config.toml
num_hidden_layers = 10
hidden_size = 128
n_experts = 256
experts_per_token = 8
d_expert = 32
d_shared_expert = 0
hidden_act = "geglu"
moe_layers = [1, 2, 3, 4, 5, 6, 7, 8, 9]
router_score = "sigmoid"
normalize_top_k = true
routed_scale = 2.83
balance_loss = 0.000602
balance_bias = true
init_std_router = 0.0116
lr_router = 0.00156
vocab_size = 14253
norm = "rmsnorm"
norm_eps = 1e-06
tie_word_embeddings = true
optimizer = "adamw"
learning_rate = 0.00295
beta1 = 0.9
beta2 = 0.95
max_grad_norm = 1.0
batch_tokens = [65536, 131072]
max_seq_len = 256
train_tokens = 544500000
max_steps = 5950
dataset = "wikipedia_en"
Below are experts of layer 4 (counted from 0) of a mixture-of-experts language model. Rows are named router (the router's row for the expert), gate (a neuron's input weights, with its number), up (a neuron's input weights, with its number) and show model dimensions 0-127. Each number is 128 + 24 x the weight over its row's rms, rounded and kept within 0 to 255. Numbers have three digits each.
After each expert's rows: a language model's description of what the expert responds to. This comes from a sample of Wikipedia text that the model never trained on.

# expert 29
router:123172137126130111171121135136130099147142135153106124115152154157108155143136130096129120107105121103159175113151134106141128141174132168124100121148152137164115086128116140131123182141087151150128147121143103125120091130181175156171144126116175096116154111141141106126142120160121153094157116133125095139112103114109090100106141113104110152078112121163124129058167097144149095123114
gate3:113124133120121127164138147132144111110179072112141145143110122097162150168147153131105132133071150106111158151118098145137177125126123089109142127118136112137078132153141133114167123127110122109126169142119134109132106093127122146176088128167107132140177118111135176151119149186126127101109108143118163111111106158101113073147096101091111157095118116135115113145127085167121103135129
up3:105118112085179085132151106134122108132093140136149149161148108122136134149110097105142172127129149114167155134119136139134129137146116155134154127104093167124147125124113140126142120145126108122123105167129131105150142212118120125149120109164129144130129126103085128112105159118128143150130120135114167163142163092114099164114179059145148138113127156103106166104102069122133076148116
Past-tense verbs and nouns starting fixed phrases, such as took, gave birth, set, lost, home town, show promise, Home.

# expert 21
router:148175124143126158134120128143132147131147154122082125090121113148105145131120122137090106112148110144132180127151173131129104111160139134129100148120108159149150097110160175155126140117111157133121119130134134138133098123135171126157162175092177085155151089146192094087163126139164164132139163127123099139154117118156099141110125133125122116064110139168153136098124109140153118133106
gate1:141114103153131124140158107125102139146130118105088131123137147122122115167116145105114139120166144142128078109162134134129089105117129174134111167155104118127096158119138134182109104121134108102099126137101116144114108134086123104138118124149128091142111145178201152140144101096153142120121162132157139134183159090175108123134144141132109091136184117134115115147132166153166167097162
up1:132150149146088130149124069132118137098148132133132083113152125118119092116144111144109121108133114088152156125150176114092084126115148153125116165117143094105120139142079164151134100138142132111127142141143135118135112184142119143138160136130118109122113140146182149156136129148156130152153131094108098134091214132130130168141081094144080123121133154122090160122152098143149148151121
Final pieces of abstract or field nouns, e.g. -ation, -ity, -ism, and words like development, music, television, control, after the or of.

# expert 42
router:144160133139134145124152158150132085160122130152136141111169134136120145188153112109085114120148141141155148159135166137135141134216121170131119157130191153195123090112110098119115147137108145144152107138137148103145123159181145131140142138133152132138135094115133123108160116136118178101154137114119122131130133151151148123138143115089133150074131113159170114110118143151133101098128
gate3:147126167115129118116179133127123124171087117109136106116133083100113107129178104190118157130156096157131117088153165100129084125141089139136147139144117090130077149123106116113150098123147115088116110141100162108126154121132137105105096122118141109117176184157152129105115151147131137087108122102165121145127101113136105099141113137157163108146141152127102120142117107094163091149129
up3:129148122143121137177127148146126137064101147148110122138084150146094156120159138092165084136104112136120135108129107176134140131100154138075126127142126169128187126123134124132123160107130117171105147109185101125141118124092110160119160129116102134141081088106142140134122132137121104147151118150145154112143144174129121150098127104139112119111116070142137167103169151177127095121134
Short syllables of common English words before a suffix, such as hang in cliffhanger, ear in fears, wind in winds.

# expert 45
router:150177124135117153116171140126132145102150142137119149142139147118127173115138116110136117097157119186136159112173182122119124127187153130117102165110110158136131109137197133168148145147122175115126144123129105151112091123166157147163145132094158101171174102099128120107167133157164155164157113109126120154119105117145128109140139117086129132114125095158133150106157138120131114131149
gate0:153140127103103123120069136141126106140112143100091126180078128122120156101133138109151146112130157179118115084117163125166157154129135124130112135119070083165100120164134109141148115135133122162127141143121129142091143117127103135100126115125150142130165139133131101143120098118100170099169128122111128112111149131177165143178165157157144174146162157162134135108104146129138134082157
up0:095131089142165118111123137107110128103111114175122128096130137119110117118114134119118134151144085112139170114115083139106083104101153109119143119130181152094130132090071122115104110150125116089145127137144125114128117113109133112154137123186140097135100100091129160151107128153137111173096122100157089127173154128111134116131069095115116103121129115157155100126100090151090137177113
Opening or middle pieces of words in art, research, biology and medal contexts, e.g. Pal-omas, hor-mon-al, art museums, Bronze medal.

# expert 10
router:147134138081113129097178147158126144140107127137107107112126114115132163153127076125086095112161103131133148135179120121143110143211135151121129161146132182167119128131108096144147173134109163132126090144131155124125110143143128134131121112146161099122137116091134159106119124154128149142116150120128138181126142136144147109150134122126132124039114138158127140070137150161127107152128
gate0:084129141102190112096156096124124157122140135113131112125128101114124124169123137113119079113153129138104179124132134110123124150118154135120166113163114114162092145118173107137145102099145114072107170140163165158096129122116133088098105125134153093134160154128135160165088127123132138105111132165120097139102119167120119170132115154113119099094084108139134151122162107136139165126175
up0:133147148125113150149130096105130123141096064124139150127162145129115137069117134158150177153083075130142119134140116151137189107114085171119141118095106096106135111098102134102120108167129156132139124128122104156126155126075143117169119115118107096136146177128117141149124101147137090113141156127147153163167145157092086146116113125106082103142138146137115149139115143112142123163122
Word-piece continuations inside names and rare words, especially after a capital letter, such as Albre-ht, unsig-ht-ly, Bertu-zz-i, W, Fl.

# expert 16
router:157174136134142141150119159143120128154126103144110103106095118131098174158185128124112141121103123148148144141157175089111125123173162145122151153120143148196098112137130129150120177128113155126138101136165101167146117162109132116128166097096167077122154118115164139139162135174125120153130124112129147125153114131101075124136131118086134102105115120149114102082117126120142104158112
gate0:116138144142144135109117122124145143119157093128099115111112114081082146157126117155134134103089137139141144181139163100179113109130126166173185141122156137144106104156150157163100108141069096096154111131124106193137150130129185105129170120168133108091132122120155101122123133131112129108173127098152144116132126134136122130138140143141099145120128087130115174120125163090146122133151
up0:151107102134127147147149144139109083127125176166105144132170162177144124094134108114139103129153129101125129048128093151071158157140155085088083100128108133105164124107124108125151174109148152134114131125142156071107090115120108146122088158114127143150131128120107126102128118127122152136109136146089119152133141103149106137082123102090154112121138129142136104127152107153147113125105
Table pipes and small numbers in sports or medal tables, plus modal verbs and relative words like would, could, which; also "des" in goddess.

# expert 50
router:134152131067105107137155132144167116132119130123112125102120114126147179129138086150148123075115135189121136129127155107122112171142097175107096148122115139160134067109154127147134187139145136135132148149131124146117102148140176132140148142096180127138189085129147142134120150137129154166116130090109120151129123110118149133147153121129153121075121109175123155104145127092132124109145
gate1:141167097177098113127087116125170121091110197151154119123141131176123109143098125122163132096130144170125112174088149140125153109149101179086127108128136153114137105168109132130109159115118101108139147097133126116119122133107141126136127090107113106122179160136145136126119099148119152114126163132118170102138143113143145100139130168190126165111122079134126081128124118123131143120103
up1:129134137158092131111098103097148166127115136142118142106144131156101103130065119106162114127132154136138123178094160139138122112151117162071110133155151157104094090140138113155106133130100131099146161078079144148106120155124124122152108181105090118135167129115155130145094160149144174118125139156104118128115151148119130129138152186149119158113095120164112118135072117121110126129140
The words the and The, plus opening quote marks and possessive or title openers like Our, Her, Its, titled.

# expert 6
router:130180135084139146144185144145138105132093155158099146132141164140092149158110094138125115124158107180118145143131125121113131161195120132099136147124137160174128091112132147130099147142113158136123130114125129109203129123159140139124144138132144141135171130146113137118153127167135172146174138118121074164127141135135131133145132097087107167089112143180140150132147116125126105102134
gate1:105139125099097107155116142147092096199162165101134108104120099090086107144086110146097140155142142138122128122097116123122109117147116113177122122146148119152106076110136153139130117135150092169125103115130125136111155101127106124133148170109121166098120140094108134111162136123111148087099122139128125156139108141137124084131105159111089127140167122116132077132121128113207151101129
up1:094143121115095109143145124165139130135211123090149119132185128093151113099146139175132136099121145076104144100150119152146116134114113126145134123156169168147101110079142136121114156153137117153086126155151138159112125140158168105120143116125108159101126153138112129137133123157096143110080115166130116123160117082118135121090129095103135138140146084148114114161110143175113146128141
Closing pieces of nouns and names before punctuation, such as season, film, York, Chile, plus last year digits after 201/199.

# expert 55
router:161172146083103106153133133146155125123123105117094141109102123133141178150144086147127120125096096155150114095112155131098106148180115131101114186091120142163128107105135114147118209109145119141125157138129117113141076137112122160157109150127156093159175131130133136147151134130149187165117136109122113126137129120112142114149138122126146083081127115146135130105116142101123088101144
gate0:134109102102124123165158108137143127109127117099169143124157110158166095196174111084107144133129112099136117148142128158114119149144086143111112061115160125115152112172098142127139120153092117083129107130119089138145139100151113155115106127137105158128117124130132067122119126166144119124158086110100155146102132163112149105127112094113089106143165125121124146115163171116153109118137
up0:151114151151140072098135172143182161132142100106122140123142153109102095162146119118133128096140124152140110128107137122135134135106098143096132116146128104141142112176165146137123150148106092102214084132117151137114142119074169105176102107119142119164131138158154180104131133140102115071118101135131099116135131117113129113143143117125127146125110139145098101110104163138142154157153
Apostrophes, quotation marks, hyphens and dashes inside compounds or scores, plus accented letters and Chinese byte pieces, as in Pointe-Claire.

# expert 52
router:131161134113159103113179178134157137144099121176119137118123141128114158160133105131134110081137155154169118095119143122130147164177159177109086152094100156157139062153128136127146153148091106124126142108134139134139141157120159138154114139103172146123182101111154146125150115157123132169139112117099124149157126108118121129145108129115107115094116117164141139086159121152126106170107
gate0:176144145117121120119138137139139073134140154120125123132112124141070157093152122152139088116148131121157141079123120150119097160155145131102162162102184125170143089112140126123142129125111128115106110167118089140146136104110175107127176146089129156139108112152141123111099164104142137152085142090108140134103151112152086173119109105140138161148088141119109161102131107092161117142128
up0:175115113125150106098149177120148115135134146112137124121140172133102148094106137155147118109153132128164126110097127159127139142148136122124157163089139124143115070145141120142138119157091108090131120149133100141114125112114177119108138134115088154106099154154106134085087156127130122178103106127087122133133146094133075174105086143172102184125136120107090166132151096120110129148114
The preposition in before places, table pipes in biography infoboxes, and mid-word fragments st, b, ald inside names like Kunst, Frost.

# expert 40
router:150196149087164135157156160132136113101146158159109108085101119126133135164160110127135129102085147179142154119105120113123086137158130174101103129141140140146147080118140121121141131121082119129140128143122137114132109126139143112158139153085147107142180139134145120155179117114117130184135125105120120156121115132113131118159138087072150131106099145163139129094123149110179147111108
gate0:130114112107139138123183142110092110139114112122100105101128107130125118155107148135096132094132119116107125106115148092142123072134094136101107124139118170131135082118134196106114111108165115087174164109131161148109080147122143157118163112118120107132128136170122113120127157144159077145156137128137103161126128153116139132107095196112134081127111132161090126139129115094150144084124
up0:111143109117121124071103154139121141141103145117107114170125151165147104095104150113083108148171097129101129156127149100106134125122079170123115140147128112111124127128152168157120115084140124140129154151154124123122152172088119145141123104142108127106126115133103122063103143103142116122163143147154124100102116101136134137147155136117120158108138117161091059094125169117066095102116
Conjunctions and prepositions linking phrases, mainly and, by (especially passive "led by", "owned by"), with, or, &, vs; also table row line breaks.

# expert 27
router:117190166078115112141149172131137101143111110126139141101139152135114152153156123146153115100121125148129142104164143143094107154149114128120103132096168145127146070115156149151111162138158149142151127149141135140156128141109143119149122169093190102127175075107144138127158136155129160130132131089128105115105131109139132130139126117119128101083143111187176139085165117142137123098146
gate1:130137103153104124099136144137130120144119117137111097133152152122118072116069130053116141114143117169064127100116145116116057128125125149102100141104142108104104144158137133154136118131124102109125118188157128141108145160119145163110112144156115156132146124139117094107100177056109170097119181140117126149105153115120135125134136156106137128118168126124152133132109131135129107114146
up1:141142167099136102144149149141143103141116108115145090171089115094150091139150127110136128121088152159131094135109114120090101102102153156103104136098122121109107127159116161132149131148126109138130059141161134130172100133150174147079138151115150153100150118142118116160116144145152125139122139053136138137094159102135151123155132188141126079134134133144166156131130116134121124114166
Articles, possessive pronouns, possessive 's and ordinals before a noun phrase, e.g. the, a, his, their, its third season.

# expert 8
router:121146136113123143128116151153135075128110098137119159088111138112116142144141100122096125089093123113145150116136166085093136123204131149145135131104132185150131106117138141124083123130141138124148116172123113127086107167160144150125162144118157117128136090102138116148143109149121126176122137100101119123118106084126137135129135119157121117045134143166159094093132164137144172153130
gate0:129142111140121082098144150121133111107097114120135120134077091148067145117148117133100112128130139136110112134148129096154150104130129139144152113159144113169155120103119118189142118124203086122118118159121106144125138143152117138129131132118154129119103127121120103132092142117149102155197183127121145069142099158169140120123117149130167132103117112140151092109094121151185143152112
up0:103116130094138064095128149134161136118089143130128084073100125174097116137134124112087131116140135131109137113141116126098149126150120128146102125142122126143164134151162118152145113142165089119134130130134101186136117167163123145152083160092130101083127145131161158134095136131147148141136143137127151094187094121138153139118120186126176118116124091125133107122108121114187145139107
Short stem pieces right after a word start, often Latin-derived, such as gl-ac-ier, ag, ec, exp, trans, comp, im-personator, Per-centage.

# expert 7
router:128175145098096148138119157147143122129157138175080124132140115114110160160176133134108125124162123149169143125113141100100101150160161192117116126114145171128124084092154163140126169117099156096133112106145117176146142154092151130150106133110168118135154114134139154121135135140132147153164131120138148122134115117101128127121150143136141142091107094171144119073110138084179133115150
gate0:136130163104149173119133134145096158102133166157099121139189123133123137147122122116110113125140136153175118090136149097143135186128127141124152106132143147123104145176098115088164140158096083076128148094134156147119142125130104140166128128103146119117124156133130138147120114129157119179171120117122133142158120180101105187125124142122104132109131083161146078139138152105142135147091
up0:120162132115128165137124133120109144122112139160126101152145118117147135109151169131104121122149144155176108101143126105136154200124158125158142096142141143134099128152131118073148103091113095132136145123163168164118171135109103151133134132132145101101126147136110154159112088149165084146164120093131145150145094175102113157098133149144152160129088094149121091116109184147139128156144
Finite verbs and auxiliaries right after a subject noun or pronoun, mostly is, was, has, were, as in it has been.

# expert 23
router:134173122133136124103163184113129121138148114184103153092100155134106186187105107124109138107161129134155132123116152115111104142180113133102120183079134145115115109109137133142139137120111138128117113143106097128152141130154139146186143139110160115167148125131167125121173126152134111135131175088104134157127125115137130109138164130114177097078152144161127134117175122134138114120130
gate1:169141123173137137124119114102102143138120109164156136105137122167100157157111140140190155129163144119099122128167142090127127118129092137121150169133147102108088161096105131128132109125128102114086117123109157096183135157171136159162112117104104135154141144116129139075127105128134109168111144117104137148116147162128104161139150103092149175104157105159115101148163108156143123151159
up1:124146166131158141132121118105115116122101154124077144126139064101116132100132113142110116150148107115188123083097154096153152068119119133134144111149101108149116126119128162115162147172131132128110118128112098125137104098113107119105120081112134163131103125088117124175116112083090169137091140148112149132150119170129110106139145107085144136138103119179125119135111106101176131131089
First part of years (201, 199, 192) and month names in dates, plus the piece eph inside words like elephant, Mephisto.

# expert 48
router:136176167108108119149157083132132147124155118128138115121108097157118168140139122140125112089146103159162128119138171132084097149157170122096101157114152148105153098125128164124107134115117133109162124112125112153129101102110164139135128159083181122143158126123189109153159110143147155128152161109147135139128116143111123124121120147142149102100134099165148134061149104096180127133097
gate1:137150128120093113108141158135097121098102106136159152073141146163127085163136080136151116107067157139147131110119137120154111172142152141110121088122117176114103110115136181143134175140138116118072133114165117140095108135131152105111139109150130119123091117118148138113112140139103134154119112132136112098155110079127094155142112132122091145098173113129120141075147141080094126140150
up1:161146129111129110138108136107097121104123122095140112079117136164132096119107144121123136117054153144144108090142129122140083118119172125085125121136114175096085112124099136140136129150170121091089122115127145152111119118153148161101152143121123146097099145113147123173119116130098137158128114136139157067140079125120099121144121145167084127123126105105082175119176124084124133130129
Ending pieces of Asian, Arabic, Slavic and other names, such as -i, -ov, -ya, -oud, -ani, in credits and lists.

# expert 51
router:101148153104143120104143109157124142120121108178106130076103146135084160122152094148134115116101109188157142099151188078116083127206118154105096158099116148129139136121153119124143124122121127142154106125125122140152126169100158114161140148140161110159118126118163124109146118130118119129115135104129137113101092144123123132122132169111166097121118093168141125098159139158158107148103
gate0:147114117130117129099111092129103137148130161116108101085110107156139137144126105166137139119117092181129162119112186098109099110138124154130082116113164110147134144094141134119135115146102143118127091124058133117137074143164147139113162136147107099152131124140155125147180155150100086119140126134120117186149136123137113143091092127161136098105123080161135164141095146140118135151096
up0:160124100141170110126169158153161127108107145119125140136122151120120102175095092136150144093162143126130113135115129129119187139141136088120127112102141130136133129114135115132093145121116153108139203077133113037129114107137143115078169125091144118125132141111129120110164159144122102115159098104111139118124125095158148130124122129119063131110115119179148138116122160125139150099124
Periods, colons and commas directly after digits in tables, times and decimals, e.g. 4:07, 2:09.42, 61.05, Dec 20, 1909.

# expert 9
router:156134160119115111136140143140123121097122121145103146128105130133138196146153087144135104076147096181135140137139146114103126160180146166130089158111152148125122113119163132146128139118110161155158095116147100127185083146136136153159116146104140101139174113107146139117165142186123139151118147083139119136157115112119114110109144116139163099089110134174145116105157116090156126124148
gate0:103136117121123127150113134114125152171139151095097099136100154129102138132148124173156116105147158079134151107092155128143136085121162153106130127104112093137134098085125163153113159109169139122098151123124128116093146119090092160135145138152122103085127125098122146135097179121130127102172153139110088130123111137136163131133113129102132167111119105160138094077085101166146078129095
up0:123135112105128122126129165091144127154116162153126133118160122085111115118092156141097133188122125132137139134156140126158158145147109083106161133128101105127118114117145126154136121135151144101138146117134142127119099137114143144151119090103161154170126084119118096113185107098083162116114136131133111204110121142139052119123140115101132175118141142110116140158124141162106159106067
Single capital letters and short pieces starting or continuing foreign names and rare words, e.g. Crist-ó-bal, Az-h-agarsamy, J-ardín, Fro-st.

# expert 11
router:168135152088133137126138142174138116125120146145131137105140111131105187147136106135144104059139114162150132124145142113111128159166140162120111154136151124125137124116153141132125159143130178127153107130157070124147078141136133153144137140096136143174152105095143121105149138149103143124129133073122114161155112139137123091136102140122166109084124123196135173090145098119181134136133
gate0:118137084152140146074149128133138093119117140157157106157064189154114142090144114133093139123130143127119158159151160173141107115171134133114152126139154116091112116103171096149111133134138121116121142128123104169128116155152115119123084149113177169149125155120139103142098151130124128123162151126172126136073150154123146114097129108121166101088123125179105162152128128125107123135144
up0:138138125142139133145126132125081110141094132119138129106132102162131114129178114127194115121146103161137107166121120118109109091096120128093146160128118188137101147121120163071117145110140128139111120141116150103142117118148097109113180174149097127148110126125128120131152146176152145103068125105100121081146116127188109143116102137126122156168090110143138100118159168104155120108117
Word pieces inside uncommon proper names and foreign or taxonomic words, often after a capital letter: Grav-el-ines, Artem-is-ia, Narv-á-ez.

# expert 38
router:122184167106132142133159125162119099153132132131089119095129154137108169117133109154116120104141145136135161108152155130138130109173136182080123143124149172142148100087148143167122195128138136113133131136143131122135108159124152109115145107101183133127162142136181160106142111118076142145138141100122112172125117138155166128140106129143155106086103127185152139115156111111126126153140
gate0:194124121109076155087138135097116091171107105120078111111105173111117101101145138089171127133133123136118131109124103129188143092131103107108149149119118137129129080096092087158096077157121181108143125122094138113092110133128153107081103127155132114154139132113101124100101151135101153119144109128133133146143137121142085158130141120129141117119118136147119123100117112133122144148086
up0:130162108118162104137174092154122162098134155125135127114132123172134163128116157080098173112140136114152092150092137141102123121118138137159093108102075118098142140124099131125126137114129118149135105122159107125111075113068116127128117119120139133141140108162167118151165091149161109175139106148095138111124124101087114192125150112097097120131102137081108104145119128101135120121091
Markdown table separator rows and pipes, plus sentence-frame words like is, was, a, the, See, and "Below" before tables.

# expert 12
router:162164157093154133124167175128152127089143157133110105099092149127135160169156126175119102116135107134140126101147167094119118142186084178128108155145145133119132122098128148114104143108116145134119135116093121143150116171128134126153131150083146103190126128137136141151152109154163153170128153086080120140149125122118107130169145120091137114088127140148128134090121152110158132111122
gate0:099121123116158131123127137142141123084144118129134170136122103201130103137115150151122121108130140080128138134131110130148133066133170088092122153128090124159098103124155159116119100097129084109140155134109161168180151085129107105131160118148150125135127152111142137164183152129154134110156114131147077099131189112158126150133120131105132114113139110132102140110132147150170160106121
up0:121106121142146136136165140118136098098164142128170128146113097152125119156134151157145160117149156090134099139112142137112135076124149084117137121145147139143107103156117110103177131115174144151107163140154156129170124079107096131119141146127091132096145142148129064127166094146112109161143123090104121122141165130146118165112080108167121144120114106125111149106068093129160133115151
Mostly and, plus but, while, although, and the century-decade prefixes 195, 201, 188 that begin years.

# expert 4
router:101177128086100116132145127157149136136108122158132138121084130142114165158157078097140102095131140140136120110110151150119103148207119184093139137125123161160156111110143118155130190134137150144152145155136123135139152159143108119170156159129128126124127109107156121150121135140131160141177119076133160122132139108117080137122095132101141101123119119166138147096115147073128119103133
gate0:112144143122097140107128170182143111143126091142140128110117133079118145119144115123139134141130136120063132148115146133170192150150142163113128204135167138118107148141140159127128144087099128133143157136090126136125144153146157105155103110142109173129173160162148136130115099128184115154130094107135098140088100139121144098154097101135154121144096132112125145112112172111145113111128
up0:108137149105119110126131171169189105177127109135087114106117121138112173090150084156135132141127147135172118137112155164143189167161134115124148157129119101124130130142119139117164138107138142121131142160107155124153099132162113131121138132103110123085143133154167134136111081156124155160124141075098102135134108180154133128155091125101104143136093150133129156108102111162146119140167
Colons, pipes, dashes and heading equals signs in infoboxes, tables and lists, such as Born:, High school:, - item, ===; also the fragment "ich".

# expert 32
router:096186108103155125110155126142139144138116135155095108111095128137111160159147100094132102115118117144128122140103167159108128181207150147111134143142110145156171133116165103132132157118139136136111128139143121110127143127177123129160181137129145120128153072122174130163120150145156150123145143072124161113135151128090109118144135133097140127124129105182145130103130162091151139104157
gate0:152108139140098126113154136115140108072134148087158093123147162141167112135120097188153138155124159132143123079164147141150118097156157130112150123102147125151131095126141155136118125119133157135119167163129117139091151133140138112133151130151141095124185080118133093141138129116128152144097135128111106117120125119085133143139151164135059112125142121121068121067110140102155117087144
up0:159134120150115130140114141181100136154130129155137162125120103128126137125123162136102104100119127138121126163133125103088150117107105136159108130094150140123102136112141152179124144101088077144099075118094125158122114119116138134095113130108121169176078164116110143084146128163115091141104130182084111156146106121168111104105185109172168111111121133134154112145144141146117131141103
Colons and semicolons after labels in lists and infoboxes (Note:, Biggest home win:), plus "by", "including", and closing parentheses.

# expert 26
router:117185134112147156141117162149164093145145145164097127088132128132087117124128109175154120097126117158164182147121137082143152106197124166094112134134133179162129119101143103135123165115114136171140103089104109117154126127151137130158128125134176125143153100103118126121129126154131168164160131117114158128151118140134139129162109082128138137096136121158129123111156148120169097144120
gate2:119155138137120105121154194134181137131121114118102164087125105134133139140123118115138117126094099148135125170138159132107127139138170098134145109074174137148108132145141117104112162112073125111099131111102142125111121097114160159159114157112157134156148112130129161120142101168128093142116122094149149125144107160176086099168164106125129114115166110156152126134179105093163141147112
up2:098146135127132106124119193121186100125095123094122155099127107144141137138134124139127108109098127112119131165132143139109144120123157102134149100079160124158110125114136113106103161107062123117120132136103157150097133102100121148144116131137135116177120119167118141137131072141122064142117099085161155103138071141150121088174143088111112115126147120154148112129167107122144138162110
Sports and election result words such as home, finals, season, victory, Cup, Stadium, medalist, plus punctuation in match reports.

# expert 1
router:134173146125116144102185147140152109130128134145105134084125135109083165163121106123133121138126140145135167102140161096096122128154120178132075164109134172174166082148108128131140200116135156150144143099108141123099101143127136144162143145137162115123161130115165114144161094157140162137136137100114117167161118104131131115126125148139116116096146147164138136070151145124131119116132
gate1:118123131118109156153114149131137155144152089142138076109146101103126108122172152110124149125141093173102171155094144139106106150133133135128115083132123126139130169130165108123083145081108154121081119170131119155171149132136120112074099169127147163144140101150157097110131133141118140100117107123138162121080095122116124102127147081131123174110097136122128134101151114100102093088115
up1:138121099139184135102133143151087155131176082178119092151140148113146121094152152081103143126115134122118158133125141134135121159130123125130107088120106102133150172151177118117129112082146129095100136137139136118124115147147108125103083177108146123111117144148137083121163144125060135091171121074141145160098149112125096125113139099149095144123109143109119131121141103105123093108134
Prepositions like of, in, for and at right after a noun or title, as in Museum of, Master of, completed in.

# expert 46
router:129224120088122143098132089118139113134109126122145101109108120099107141149182109114139143104109135173130134138121146114102116162159173144149120130131127156144116103090149137128125134144117105157157083108145114143109092152136143136163113121097156111137143081127168158159153129179113171163128145093127123108145141100145127117128131110106127126090118108179117180104134137102120102144132
gate2:104155148137103162164126070098136137129126158116155128140127146110140103165118110198114152172142145135144118120194136165121134108131150115129154110126130179128124114140120122108166124186142150137137141167150131113114172136117143125124159117127137123130100105127087059151136158144157162147181148123109146126113105154125079101144113143140175132113131134113114108134124090141155132114150
up2:111175159116128127114141094099145115141124114113097142136117105130131128114118112146104167140120140130120157124163123156122112087128120118128116112143121107092118122134121103093138098143119101165157152141137149154114133124133146159158185117133138077106087071116117083132125151131158130177171105095157153126116136166142132138145048130160173110149130147154136154155127130146171080105109
Sentence subjects and determiners before a verb, such as which, who, that, this, the latter, its, some, in running prose.

# expert 28
router:139151128082129150112167182143114106096123134141090131115146132121120132154148111134153115109111116171136156118140160069083100180165134140112103171114159153166124090124159150139141198124107145112143133127145123110174098156123142159151119151077149107138125117140170123139135127148117165170152132162117120105174126172118108114156157124109132131115121115158127116100143140146131141117133
gate0:118107137124138094108145097148146130146106121105138124086156149133138148178157132100119113143107149135142127099144171102099122129134134119141160111158113122108137148095145104171146165141084109126120164156118127141115125171099182125144167115156140102116135113105151101068154159137168118121110180144075090128160102113152119116159143133114137086116113105134145144167110187130117129116160
up0:139099119110148100133188163111135111125118137143124114097103122108130133177179134150147152110113151135112146079106120124121106151129152084135121151156143103125095130113104152131135101142102124099146173123157116128129096136115174135154144132149134158124121143136183099086124143121159134098151125168097119092174127152149147087176134147108124073140133134135116099136144145151103166076156
Commas ending a clause or list item before a continuation like and, which, but, e.g. "the event, and", "Christianity, minority".

# expert 19
router:130175151103118108140143115129149138154136119147132161109161127142115146156111128149135108087142077161151114144172145112140114168165117150087092151104134127157126105109141135122105147108082137123156126147128127133119131136106176156139122137055180123148159096088158101128148119161126153124174167130133089151148144118119122115131113150112088096073092114147116151110125108123158092132131
gate1:115145112141141135122118117152149138129152164135069139137133160165146103109097131087121105156116124108101150118203127107082120093122143109156141169130138111167160133136136155123136089130115101119113124139151137095128149162141155086121131134104130127128162130148160083123136155130159090113127141133158124123122108141093136098103102123070138125116149180145116147124073103175138176155131
up1:138174091145102106171127127137127116169112130138143116116122089101096156142144152157168157107116148191152115115093136140098125115111076108147135130152151117083122152134121111136108118114123155134117099111101122140176113117146117156148112093145155128110158098141172146147111106139122152151148143111104161115116108086139065128158142156164127095151107108128096132151154099085117099097109
Colour words, party names and first parts of place or personal names after the, like Green, Labour, stone, Upper, Bankhead.

# expert 43
router:111139145093158110140139109104168143113108142149088108090092137115103164172128085130133116122164108148127140135114133128137080170187141195102112123137131165145147127103167132137121150154118132131151160142148116089145122150110153133140147146108190106106161103134155126132149133162126166155155127091128105134117130140110118149135166108117150144100118126190125153111175119111162117133132
gate0:140123115158131123127153118134156124134115110122125164131147173104164106165106083136105103169116096151139093141165158113149146098140136142120107127122155150163111090127155173166102114130109113141166149136089125154115155127156136123140133079127122139153138116082168129157121192164151134153126096155149132097124154093136164138143150176092132145130114150097085153128096140138100111119102
up0:149124136084095102177103169153122097153148140136152142100109105152100137097138146107168158091111173133127155108111117109132153167133118102106147141127110148126116135098083092124154147103121168130111099106123133116127095144141121113125128172108141123139121155124073158107154065099115145121115140112153155149153110136138096101109110142150098093109138109147161077106144117092150140116169
Closing brackets and braces in formulas and lists, year-final digits and numbers, and place names ending a clause, like Arizona.

# expert 15
router:136165150098110114130153151142151128116124132160123120096073122124075166150133109128151130112094086147173119114109153125119098160168136167071118163086134151148147076123146114149123164140113122146134147148143104119141094125098138134154134128109184092150151123140141131112163103140135147131099152126126115136096133152098139104121136126116182083101113129181132123110148139075132115101127
gate0:106146154082105120113155138101096132116172120114139158139113135123105152141094093149109174140142111129119141124137125100132126142135075130097106116145079095141111109085114134181146103131157167145144141068096197126145140130103129162084127122130119108124142118133122147118108152100152143147145093130096120162137177114107116063107119112108128130119147135136145141093097146156140136153098
up0:114187155131102133101171181132119137131162120131161167171109104141110149108109113111083160118116112117143132132160152117139122149117100121102121144137074087134107154135150127138153123088135171161117135086118142112105144148089126152108106132143139121145114119088097158084135144082159153098157113148115161175122141137117135089130148073089130120124137124131148140118153169122126111101110
Hyphens, en dashes, slashes and plus signs joining compound words, names or scores, e.g. desert-adapted, 59-year-old, Lin Guan-yi, 0–0.

# expert 3
router:123204123115131126126176095142127117131136160114099112108118117140120140122130086129140124125152105150133161142095157131132128138165146169123111104148172153157129123124150128141131147115101145144126123148149112152141153131101133140156121160092195129140141087143172104105155159121119179154157116103121106134121116155102116133115149150116138124100095128202130175090190135105153104122123
gate0:075159118132083149123146125140151160144120121121149101095082123148103123144146147118136141100114135155109146119161146122133127116153137176125081122121099153105113147132110126155149138110174108108136132099107115163166131151138174143090195126149126152109156066125133096138120108128131130098129121079155142138151097108172110089190131111095131083121157117143113144129139136114119135089127
up0:143126203126127106114105146125181138123119114124105157155139140106109128126134121134126108114119154105128097109121161094120101153127135095109179131094144095151162105104173123160075176149113132134117156115115128102089111111137129119164140097111144114131107158138135161116152142121101126102120174149133097115198127142107146150141108131129141127110113139142166103086139132202153135141138
Closing parentheses, quotation marks and brackets ending a quoted word or parenthetical, e.g. "experiment", (1.93 m), (Winston Rekert).

# expert 2
router:110145146098104115118136131122133139098164133192098100084107125133098154127161107126151126101164121153153123129147157144138104153176132156117115144118165141117141095095162156148149186169113135168133139147101128096149127102114171131119126146103132122103159083121137130132170142129103131177144148123145119110156119153127128141127121137138083120058111125151106098089142112118187133115134
gate1:108097116144140117122163115101153145134120140169175141158115138123115116150114143075111118120128093133141144098128134130140109147154129144087126123163138118146162114095160121140136157122090151167077147145121123121120156144123188142127122103093144109165100133123131125086127133095075088123105152090178157156126127113141165167104124144141125146118101081107142137109086123110156119142190
up1:103125165132141176114120104123136139122157117148099106103113138112166116125148134112116159150121079151146130121116110119180141101120119104100155109112148114123121126081110113125128113119101126120105125160116114110147152163126160130139118111200085130147117167105158150070115074103115131082164141139127172151118144139138128113142154086120099174143115148140135114152169172153090102114106
Empty space tokens in table cells, byte pieces of Chinese, Thai, Devanagari characters, symbols like ₹, and word-final digits or letters (1988, Baby).